Experts of a small language model.
Size: vocabulary 16384, 78.5M parameters.
Below are experts of layer 7 (counted from 0) of a mixture-of-experts language model. Rows are named router (the router's row for the expert) and show model dimensions 160-191. Each number is 500 + 40 x the weight over its row's rms, rounded and kept within 0 to 999. Numbers have three digits each.
Before each expert's rows: "comes before" lists some tokens at least twice as common just after its tokens as in all text; "mostly gets" lists some tokens that are sent to it at least half of the time. This comes from a sample of Wikipedia text that the model never trained on. Tokens count by the router's weight.

# expert 35
comes before: " |", " ", "а", "е", ")", "и"
mostly gets: " ", "а", "ā", "\\"
router:530534506525420499570445510528453494471484441517538445504486566480548468486538501420524459495493

# expert 9
comes before: ".", "5", "3", "0", "1", "2"
mostly gets: "′", " .", "°", "_{", "44", " +"
router:558535427541438495491447477513457424471477446500513485526583580481508461491555445454526461431455

# expert 44
comes before: "–", ")", " |", "),", "18", "born"
mostly gets: "–", " 2015", " 2018", " (", " 2021", " 2010"
router:542541525524455455522487478507464446454441506504535463521531575528540514508523477462542505441440

# expert 2
comes before: " the", " a", " two", " other", " their", " its"
mostly gets: " some", " all", " many", " several", " those", " among"
router:519492461549484473528481466521500494497475452556516503516519555558502420605523475493514473456418

# expert 27
comes before: " the", " a", " by", " in", " an", " on"
mostly gets: " Nominated", " won", " joined", " founded", " located", " at"
router:493565474513470463491479463520495476457484489502520510574533550507545481590516512468566431412440

# expert 17
comes before: ",", " of", " and", ".", " in", "\""
mostly gets: "ation", "ment", "back", " construction", "ization", "ination"
router:497516498506481459587510502538398477454494472574558505482503517555506435467534475455526497472481

# expert 36
comes before: "\n", ":", " (", "==", ")", " ="
mostly gets: " footballer", "|---|---|---|---|", "|---|---|---|", " =", "Career", "|---|---|---|---|---|"
router:563515466495428424517468472474462470469458470531551483501513533554488468493520507484493496470429

# expert 25
comes before: " was", " of", " is", ".", ",", "'s"
mostly gets: " it", " they", " he", " It", " him", " she"
router:555532452508428508535477500532450509469492496527522457535528535533513437510571417491501508452477

# expert 33
comes before: "\n", "|", " The", "-", " He", " In"
mostly gets: "\".", ".\"", " However", " ==", ").", "\n"
router:491526470512460508497482448523474497453480445566558433540534541499573491516549505504530472477510

# expert 47
comes before: " of", ".", ",", " in", " and", " to"
mostly gets: " year", " years", " season", " day", " life", " time"
router:530545459484467502534437456516450493501476488561519482551504537566505423513549457448516508485438

# expert 8
comes before: " the", " a", " his", " this", " their", " its"
mostly gets: " of", " among", " from", " in", " within", " between"
router:547547425527475491516509476576493509380473455504536453494564581536561462535533501466507496385438

# expert 16
comes before: " |", ".", "–", "%", ")", ","
mostly gets: " 0", "0", "000", " 8", "3", "7"
router:537476502542385494530486493530474488500445441535549473539541564498478490519535491450538482430448

# expert 10
comes before: "\n", " ", "-", " 0", "|", " 1"
mostly gets: " |", "%;", "\n ", "%)", "})", " Stadium"
router:536527500515414475507452493556492464400492416549541473548533553505544504498518508489522456461464

# expert 22
comes before: " was", " were", " of", " are", " is", " had"
mostly gets: " who", " they", " he", " them", " have", " she"
router:527518418513479476547435499539455497494514462506505496524527512531513491514488415485474489472471

# expert 61
comes before: ",", " (", "en", "er", "'s", "i"
mostly gets: "burg", "stein", "ić", "borg", "ović", "berg"
router:516580498540419498541474503602417475452445465509524460511518511534523512493504496454523424488507

# expert 15
comes before: " the", " he", " it", " they", " was", " is"
mostly gets: " which", " when", " where", " but", " that", " while"
router:491501429561437481514446458489471508499506473516511455561563620518499443522523413490502506484453

# expert 56
comes before: "\n", "|", "-", "==", "===", "The"
mostly gets: "==", " ==", "===", "\n\n", "====", "\n"
router:533522479522456465500442491508461465459481468510573487553526535512512465560556520442540478493495

# expert 54
comes before: " of", ",", ".", " in", " for", " and"
mostly gets: " member", " album", " series", " player", " President", " son"
router:517546417495432481539440449536435481451497484579570473547497529537509452525584475434530523473447

# expert 5
comes before: ":", "\n", " The", "==", " He", " In"
mostly gets: "==", "See", "\".", " ==", " Total", ".\""
router:548507424529472511516484459507481490478439453524551493562532536492518462531531484482550463464442

# expert 26
comes before: " and", " the", " which", " but", " a", " including"
mostly gets: " and", " or", " but", " &", "\",", "\";"
router:542521478549453454505513461536500504444422479509567456508534565504551489517558471482521435500463

# expert 59
comes before: " the", " a", " his", " their", " her", " an"
mostly gets: " by", " after", " on", " during", " with", " when"
router:497570474511503491531516470505469473472481487498502468514530559538514457550521523456535475453503

# expert 24
comes before: " |", ".", "%", ")", "°", "–"
mostly gets: "′", " km", "000", "%", "00", " %"
router:558494488544444477525457470505438440517453430559549492529514605526498497504506443507528490437430

# expert 12
comes before: " of", ",", " (", " and", "'s", " School"
mostly gets: " University", " National", " School", " World", " Championship", " International"
router:546519465530493474553482425571450459434461461532549475521498492536548421533551458478536469451455

# expert 42
comes before: " the", " a", " his", " New", " an", " its"
mostly gets: " during", " in", " In", "In", " During", "During"
router:523533438509473473510501451557502486405470490508519461513573597540559472550528466456562454414459

# expert 58
comes before: "\n", "-", "|", "==", "The", "==="
mostly gets: " ==", "\n", " Preceded", " Born", " Website", " Succeeded"
router:505514459512482445506412481508476489479477509506540463560504508525500492558533523451510490490450

# expert 37
comes before: " a", " the", " as", " an", " \"", " well"
mostly gets: " became", " called", " former", " as", " named", " including"
router:536541480522437485553475483529533477489493454523538462528535549539498479609522472462500492386518

# expert 1
comes before: " the", " a", " and", " but", " in", " which"
mostly gets: " been", " are", " but", " were", " includes", " Although"
router:504518443530463459521472485503482481488456438501519485579560566538570442552571464494548485482511

# expert 52
comes before: "==", "===", " ==", ":", " career", " also"
mostly gets: "See", "Personal", "Career", "Scientific", " Candidate", "History"
router:535532449530485500528510478528446463430422498573582518534527519527546389509514443499538495490465

# expert 18
comes before: " to", " in", " by", " on", " the", " as"
mostly gets: " used", " located", " known", " moved", " established", " held"
router:520505478488448469520499506493457492470469431523537477531500519582513487547524486508544469488503

# expert 31
comes before: ",", " |", ".", " (", "'s", " State"
mostly gets: " California", " York", " Navy", " Cup", " States", " Championship"
router:545565518530454426524482451534453461423470475530560485484489528530499496517548434435578489495488

# expert 48
comes before: " the", " to", " a", " be", " that", " been"
mostly gets: " would", " have", " had", " began", " could", " been"
router:536524456519462504542495503505469517482513501488525473512547510536498481580504467486505477465510

# expert 57
comes before: " |", " place", " century", " be", " round", "th"
mostly gets: "th", " first", "st", " No", "nd", " Th"
router:564540467532491512517513502552479455467466472542582434497509463534483515584543515460537430495532

# expert 28
comes before: ":", " |", "-", ";", " Order", " name"
mostly gets: "Personal", " Date", "See", " Position", " Candidate", " Born"
router:514543456548490523572496472508428463477432495551504512563519507547500452497527540468495480471424

# expert 19
comes before: " |", ")", "E", "O", "S", "I"
mostly gets: " US", " USA", "SA", " TV", " MF", "CA"
router:574531492534424450517475522509495475443463499519534475537528559479556452535546460475567456441496

# expert 13
comes before: ",", ".", " of", " and", " States", " in"
mostly gets: " States", " government", " County", " China", " city", " Germany"
router:539533483523496482556424480557478503477438466561532490565506507542523472519528441477505495491500